config = dict(
    n_layer=8,
    d_model=128,
    n_experts=192,
    experts_per_token=8,
    d_expert=32,
    d_shared_expert=256,
    activation='swiglu',
    moe_layers=[0, 1, 2, 3, 4, 5, 6, 7],
    router_score='sigmoid',
    normalize_top_k=True,
    routed_scale=1.0,
    balance_loss=0.00245,
    balance_bias=False,
    router_logit_norm=1.0,
    shared_expert_gate=True,
    init_std_router=0.0154,
    lr_router=0.00266,
    n_head=4,
    n_kv_head=2,
    head_dim=32,
    vocab_size=4096,
    norm='rmsnorm',
    norm_place='pre',
    norm_eps=1e-05,
    positions='rope',
    rope_base=10000.0,
    rope_fraction=1.0,
    qk_norm=True,
    attn_scale=0.177,
    tie_embeddings=False,
    parallel_block=False,
    init='normal',
    init_std_qkv=0.0412,
    init_std_o=0.0,
    init_std_up=0.0412,
    init_std_down=0.0,
    optimizer='adamw',
    lr=0.0057,
    lr_mult_o=0.733,
    beta1=0.95,
    beta2=0.95,
    lr_head=0.0139,
    warmup_steps=289,
    schedule='wsd',
    decay_fraction=0.843,
    decay_shape='linear',
    final_lr_fraction=0.05,
    batch_tokens=131072,
    seq_len=1024,
    doc_mask=True,
    train_tokens=658200000,
    steps=5022,
    dataset='wikipedia_en',
)
Below are experts of layer 4 (counted from 0) of a mixture-of-experts language model. Rows are named router (the router's row for the expert), down (a neuron's output weights, with its number) and show model dimensions 0-127. Each number is 128 + 24 x the weight over its row's rms, rounded and kept within 0 to 255. Numbers have three digits each.
Before each expert's rows: a language model's description of what the expert responds to. This comes from a sample of Wikipedia text that the model never trained on.

# expert 16
It responds to: Mid-word name fragments. Short letter or syllable pieces inside proper names and abbreviations, often capitals after M or V, such as V-ic, M-ah, PA-S, VN.
router:122141167109126148121129128113116134117128088099099109121131130165093129139124092129138138148146119146124123107096142141142159138166143137143172126148129129120161137109107117125163124123092140167073127130096112125144148079165088081137078127122126121088109069150146119110140148125098086158116181173077112171132159119148136107142126124155158116148152131108118085081152120131126091122104
down0:089144133113127138121112112116108096128113141130127125140076098127156114113109149103142145132052119120160153131151110080090118122155099159133109127112124109112151152138131109075140114102135146104116167061083115120146079121140137177132129106155152141125099128139109127095126115093087162098134102156103133119158142079134092142119142089151110125122140155125096141088163151129126155138123

# expert 25
It responds to: Capitalized name onsets. Opening consonant clusters of capitalized names and heading words, like St, Bl, Le, W, in sports tables, venues and species authors.
router:133119116137125121083112115168115160172146118095109150144181154102154132097152119115117135082134118123134153141137112121138109087163138116115126115092118113182158107151119073113169100085108140117116143140122153156166093118109105096161137150108131149156081107125147129151126120095145115184168116104109101128149118135103141123132172138112137131107108132149098092155135092166148139146162
down0:093143135134156160065126122101129181119120134136129117103109140120138109112138102109119156143099105120131125100146096142153135156110152089154126172135140090139102106145090107110143127136157129185124141086118168161089135116112154158131120098113154155096127153141130118136111147119116135140099176115132165182110201097127108121083139131137127116113115175127128156134096115122119106082130

# expert 20
It responds to: Prepositions for, on, at. The prepositions for, on, at, in after a noun or verb, e.g. "prize for", "wildcard for", plus word-internal pieces like "en-for-cement".
router:128074075159118125126142123091098125126166115169139160142099106135076123167114132151113101152144125146086163099096159121146110102147118137155092124123144106114128077126150127165102135119136100156121111139139111128119120106113124124117124117087154126120110105179123165128130181101167167121125145112114135115110065145173092142142088108114123128160100132130115101140153083152131130137115
down7:134121106107110106132144080116134134136112154156112172142155148147131112114137106139103125136187106140094146185111132099127166170091131131128123138095121108121118063144149162140124108161148112128101133116078143129118118136056134119122159145142101126174141105114133085179106074147131128133105117160150128155158115160108121104114113113153165147128159158157133135144133139132147091139111

# expert 49
It responds to: Table row starts. Pipes at the start of table rows or empty cells, after rank numbers, plus words like by or as in succession boxes and filmographies.
router:121126124134126135112131101111139160155117085162187114143132123103119110149120143157135188141161107093113149112129155134134109099156099094141097152145132105130129160124096173118107078131172147122109148141159148123171157162128164142091137111097152122098073116117123083117129120125111159135101106140111131104143129119142162163109143165112104107153158101132117131150103190136131089140108
down0:038162146107156118105142127104136114146110119137176129154144131105109135110068133143090176153121156141127141135206150107142120124142113122143133137143122102122121160135118165112137165148158111107114129165134129131143176140119149143121134108134143153119107105136150132116146118139136112099085093097130183113107110131092142096119137104102131149118132103133119130130083170103122072138115

# expert 6
It responds to: Biography verbs and birth years. Biographical verbs and year digits in people lists and bios, such as served, worked, played, studied, and 1 in born 1994.
router:099101124125147100138111132077156123092109137100097163124122158090114130122153082082152109073110110111112110130098135163159105098108097137141148119108133153129158121085091126156103177115148154091121131114114136151117124119110136128137139158147138126124131095127175088085122116114115146136145128133104140145127141111078144104090118063133087151163107121149161140133132118130101103174131
down0:134120146132141118177136159109106160161134114114124094103090096141128130146103172168167146112115118137185148087134108111126127174169130149109125153106141116152125159149116144144171113123151129086106131135127131160126113155085155095124107111126142170114112153102108174108141194153115097127106117125112147125147101143142120109165100155159111125143092193141124158131125137123150149127159

# expert 53
It responds to: F-initial and competition words. Capital or lowercase F starting names or words (F|erg|uson, F|ura), and sports terms like final, League, former, national, competition.
router:105096111147062124134123109148097135136169120149152106170102172104116109096158102140078100126137118122129118137122140103148159116092171125118158139129152143110107162142140127106098153131152130155125142148120115148122155072110127105129089119104106159109137111141189136167136148156145131102165131111103095095131119130113122110146130082172114116136085137097117140133158109161085153140158
down2:129191114162151151104126147117106148190138150113117099133116102125124173072170129131165123155119154131146129149147146128160110122157117113143158143135124111137143156119103078128119154085185161126117138154144150161125105148127133140131140096169161132135129128135149120136144153150110113108162110130100140156154147095134156104121101078110110115172141113108137175148102146131112162123178

# expert 7
It responds to: Word pieces, media nouns. Inner pieces of common words such as trust, pull, rangers, and media or business nouns like album, book, song, market.
router:132142157123123131136109093160126122120127116133109123122129088094144092135140116137070106133116108083143137130087149109120129140106112117121124108120129134124175094103130098116140164115077131150131109129176113146118104106120129105155175120126122122157141120126099103122128170099133153143122086104142105123136183060196193124172119111104128168124108137115109149114141165146115092110108
down0:062113132148168098121128102164121150124106092087125152172192099136113154141144135129122097103163166103116084101134152085127096096142139127141087132142163166138123098153129128114136132113131128120119107077098093136143066108120151137160120117145092154161129116103110120100138118132099160131120155155125090130148156126162127120123120121140150118148123139120085130093122158153121100135138

# expert 62
It responds to: Verb stems and roles. Endings completing verb stems after oper- or prov-, such as operating, provide, and verbs like used, announced, appointed, founded.
router:118114074102143099107118121144090120173140115151118118117116126097070110170126117125125102139136131111134159111140175114156128153111120135096131120095167129156145109098123156128120081116103141146133125150154109158089092137164125131075130123155128119163156139109148147115157079122131134087122101110134186161165115138128118133077132095129113155114156164159131167102097129143089144140131
down0:108140154094154156135128156078117126131124127139137113141151103096141089096121145099152133106166127140054146133121110156159141111169142203162076143150142115146151087095133138115157160134130107131127107108169141111090144123100127090141124105114139156126162124116104091151134158132133173109094110145083125137103152144107108145145098094118145103114108121125122133119147099112137101117097

# expert 9
It responds to: Abstract and collective nouns. Whole common nouns or plural endings after the or of the, such as population, town, life, school, -ities.
router:095075134139136143136135110124120156180159174121124154136154153143105183102158143089158144075125171170126127132125124133102150129102100113125127114117119149107129117133142112145149145143080141147164154170150140140107104124144118132144145127097178143202118121139109144149133152109135135104095113103119139089114122163124086131136113155160116146087112134150133132137117143098106100139185
down2:169114122134136118163130122148118132107132080188102113142131134123113180173120157113123140143129151147130111135156104122105160155138141117165107102152078117137125125131129123118117106136120097156109104148110079109160125140137128081149105094063141101126119124072134080098122093101154131138143131124113108110101191134122104136103105148151110170115119076114098122152153121150114100136124

# expert 5
It responds to: Word-initial consonant pieces. Short lowercase word-start pieces like l, f, c, st, com, prom, often inside LaTeX math or links, e.g. "l|ink", "y", "c|reating".
router:132150117141125109113120127100134132089095157147175156119126173157119107088098149121158063099121165100082109149150141110112127169125143129119163134133099132099125160122125147100096110140124143091070149111131132120135132130141125164128100107151146091100116112124092149164109131143151122119157125085118080152119146106161145141137159110096132101125142108161137121155131100185143151084112
down0:111117115118133185143131144127103175131166133140113147123140148126159138137144120136109118184154146159149128115156092136097113111090103118155097134137149165078133148183097157148080102158171091124124184123115092128137114135126146142142093145133141124133138150177099108082137129110108122152136152116077105135143130113147114179143081134143124114149115087110120137117133152087121121126118

# expert 22
It responds to: Articles and determiners. The words the, a and an, often fused with a preceding preposition or comma, in running prose: of the, in the, on the, is an.
router:118155127117147080108120144137147138109116145149117068159107108159185111116085104125111129118120087157116117118164132075153137113135103112096122165169111174112161102097100091097089090113147106123150122144143136102122176131142121142110128155151094127093126095140170134120105121116136089136122079127124134131126098125151114125159092133144133132155115147161121132144144093130129117085082
down0:155132098137133153122121138160148131143145143139122136124166173129095111136156099151113124137178166089141096149049178136090115087120128133164140105123119131165136119113090162103183145124132110152130088123122137161124076120143112134134130112141148111099160154120112130140128167133113120140147168109131152101121135145141102091098146101109128120121134111075109156165134144129182122097110

# expert 47
It responds to: Table header pipes. Pipe separators and header cells in sports and election tables, like League | | Cup, % |, Votes |, Year, plus numbers.
router:150100103144093141134145150133148151155164126132131120157102135094117160129146120145119124172118096137153128166123118144133155114140099119173138159125145100148133116136131122130131157100161096121073116130115127144152128145144115133115137136123167112130082117130123146146100075125135177125106144083149104144077123120136163128144122154051104164124078108136106091093173111089091102115152
down0:061090137139075137125112114120136074133123102103145132134145134172153145107098125089133078106087081122146122159152120169135123104173163113111148162078134070098137129129113127131134131140141157129128145149134124090124130155125106129109117115133176115158085126117112137057111157112126110129118095126122127121127116094111112112150141176160108134157089117134121133135117107106116144111123

# expert 60
It responds to: Spaces before numbers. Spaces, pipes and colons right before a number in tables, dates and references, as in on 16 July, Founded: 13, No. 2.
router:144155131141125142167155156125116135140128135089065140133107099120168092157096110115104074162099090110138133140127135137097109112124144109138138129150134094110107099092153093113121116138133149144137074139148090172159119115127134145102113100113114085169127129126173142083163172111090087107150158127132133113110094139131167100136150131099147140092115142108126144135145171146150141109113
down0:117139110142151144166169131160096109187119116117138135137112091116142079098105131122121088120115139100101145105125098116112122165097141149114115113175142112165128096132109117088119155152122095115114131139151128108134116118143116144099154126202135122133117090161119082124132147130152145085125169163144142141138149169112146160127146127126152134171090117078078141092162119147140106131122

# expert 58
It responds to: List-separating commas. Commas, and, dashes and pipes separating items in lists of names and places, often fused with a name ending, such as Sharma, Dubrava, Kentland, and.
router:121109111096168127143136106099164139138105105127149147100115127145131110116113107138089126106100144087107127157154123111152125097140106137122168138140133137118144124119137106175141156200105153092136124147109132131147144148145121094106084145149148112159102143118128103139140129148131119093122156085103172160077158140124160086096091093104192129127100142105124137131108131088133103156081
down0:121107137170156130125145082084119098111134087125147156166089084139089153153143122116108135150148143129185148167076161134125143120119134128105130093143141141134088116140138108103155100124097155120122119136149105119136116152124177132084113090124137139114087136083076130165118110122115077148151117123149131153123119147123125115140127121140142124122094142148098179138139178141174114124160

# expert 13
It responds to: Copula and auxiliary verbs. The verbs was, is, are, were, be and became after a subject or which, plus inner pieces in species lists like synonymy.
router:123155140101145135138148149090151124097126137119171104138153098139120119145125143129151098163077160165132107111132113169082122108106182149139153101129112114153165104167147095130152120128130128110101152135161113133161106186185138117104147140128082132142109142143104110113093106125120131102092132105129104135068114125145160132132128143143101089132122116158134124090132099151134153068139
down2:127119097125133135110079094140166143091157138095156100091086174119100121137117139162146118140156157160129162121133183142120130165170165083113128115124126144114158097121121108095125149103164124143094146117157133135092148160117136143167114116128131122175129123101151151113153114127158140122078115121143149172107109116103147111098122131128116129147131064106170152121124088136125107124165

# expert 37
It responds to: Closing punctuation, list dashes. Closing parentheses, quotes, row-ending pipes, heading marks, and list-item dashes or colons in infoboxes and lists.
router:140121115130110109127137112115172150126107105140190129118139082137101118138104109127130132107129105130130125104132101141116142108147129141116129160168108089132087117103104184090139109088146139135101116090148099140180147145123164150116119163120135153108121121174158090110126161135133142117092119086140105146100127172101116083071128102105150136117131086142103137143102161069137101124112
down6:099096122122131103139156139128111141143121068139116170145121090102084142137131127140130128141133127172129136135113121092152150100134142094172161138172166148119099134100114143130166082117135106153095137148080182125175125135179138137105158122101142128114099064081157114133116145137140117120113106122132139111158130119112107135140135105106068130170155100126136119128144142098088120130149

# expert 48
It responds to: Table pipes and coordinates. Separators and digits inside numeric tables and coordinates, such as pipe cells, the ″W / part of coordinates, and (aged.
router:114139138173169164129123108126079108105106167136144141119111105164144119143134098121101102071114131126120132141110140154111131091111159124134131126108144135172117140120158151135161110158110124116128125111136146135149124133130139085130123158119103107132122105104119160121122173154135085085153100115151147106093078123134169149136083161182178120173135138111140143106145149150146199134137
down0:113144086141131123119132141125121128088138129152133104156149164110124093149127102141156100116087138151135099093152158165096102098154111121126116107106130132148126178113137150150174168145129116090132098122073160112168098139109190146137153151126122071175165136110157119139129084140127146108096159126115148124156124142121138131141110126101179163132096150146154118152101139132145142132096

# expert 57
It responds to: Accents and table dashes. Accented vowels inside Spanish or Portuguese names, such as Tomás, and empty dash cells in tables, plus pro-, ent- stems.
router:101181135116099139118148097085107152110129135073108126124177109144084109162126141099139105106128147139121133118132143096140168118139106155118129124139113141130113169075138133140108117156117084114111181113133120133111130118087127121143131094067129174136091158148151123118133103133099103112156079111142134134095135100113140102158142160144171144162134106134090127128177135134094134137092
down0:126126123139111165183149149138136135153139130123118115143087133163125168159161129113163097094133133143128109165105103110144136144145153081109129132167136123036137116095129106143117117133121133133167190152130128114135111162149117121110130113139140146130140143112158155069120178164121103151161154113103110135101096175151116125096152126155142144155162142116133181135136145133136136129116

# expert 24
It responds to: Mid-word consonant pieces. Consonant pieces inside longer words, such as p in postponement, m in Christmas, rib in contribution, merc, comp.
router:131154149127109137126131155149133126135095125128089128134123116114142162124159149146166130078141137127147134103072106120148141108161095132089126132162143109134137138096135127176124158112088106136115113163123159187103115120123150128096195134094151169131123110175145073158109135123153175118160121128112114084111110099149172113120127157138095135116141152108130076123120133109142164145129
down0:147112087159126126114135148088083091111146107096122141097158130105119112110133080159114138110118152112124124134130109105164133116118142094136139141179092112140141139139106144111163181113090168146121169131144098094134109121091141101120128149115108125128106129159091145112144137134119108082188104138149131128096151117127154141118127148120124144142089059111100170143110177100142123103101

# expert 36
It responds to: Lowercase letters starting words. Single lowercase letters or spaces starting a word after of or the, as in veneer, vacation, tower, and spaces before numbers.
router:100156141128110087154132162144141155125123138148129135132078139153136133112086137132094117098128143146146170179103174155083149109112166145150119171150107117138163111136095137115153132090115128101167101146137144145118101149135132143112102102144094151117141134111151125108146140142122117109163150133108118167110100108159101113123134189142171164112093080113157110158133103127118118148183
down2:162115143137145186128103086104090110133127149129168115112133122135104138113116089135122150154154130165113138109089109104148126114155159114169169106095167134126109122098113136113117126127147109165104142165173113175135178132116116110148124112133136136104136140162158141151104133091135163137097121121109113192106144105150172147106165133119107094156089133163117136123115123148087119083113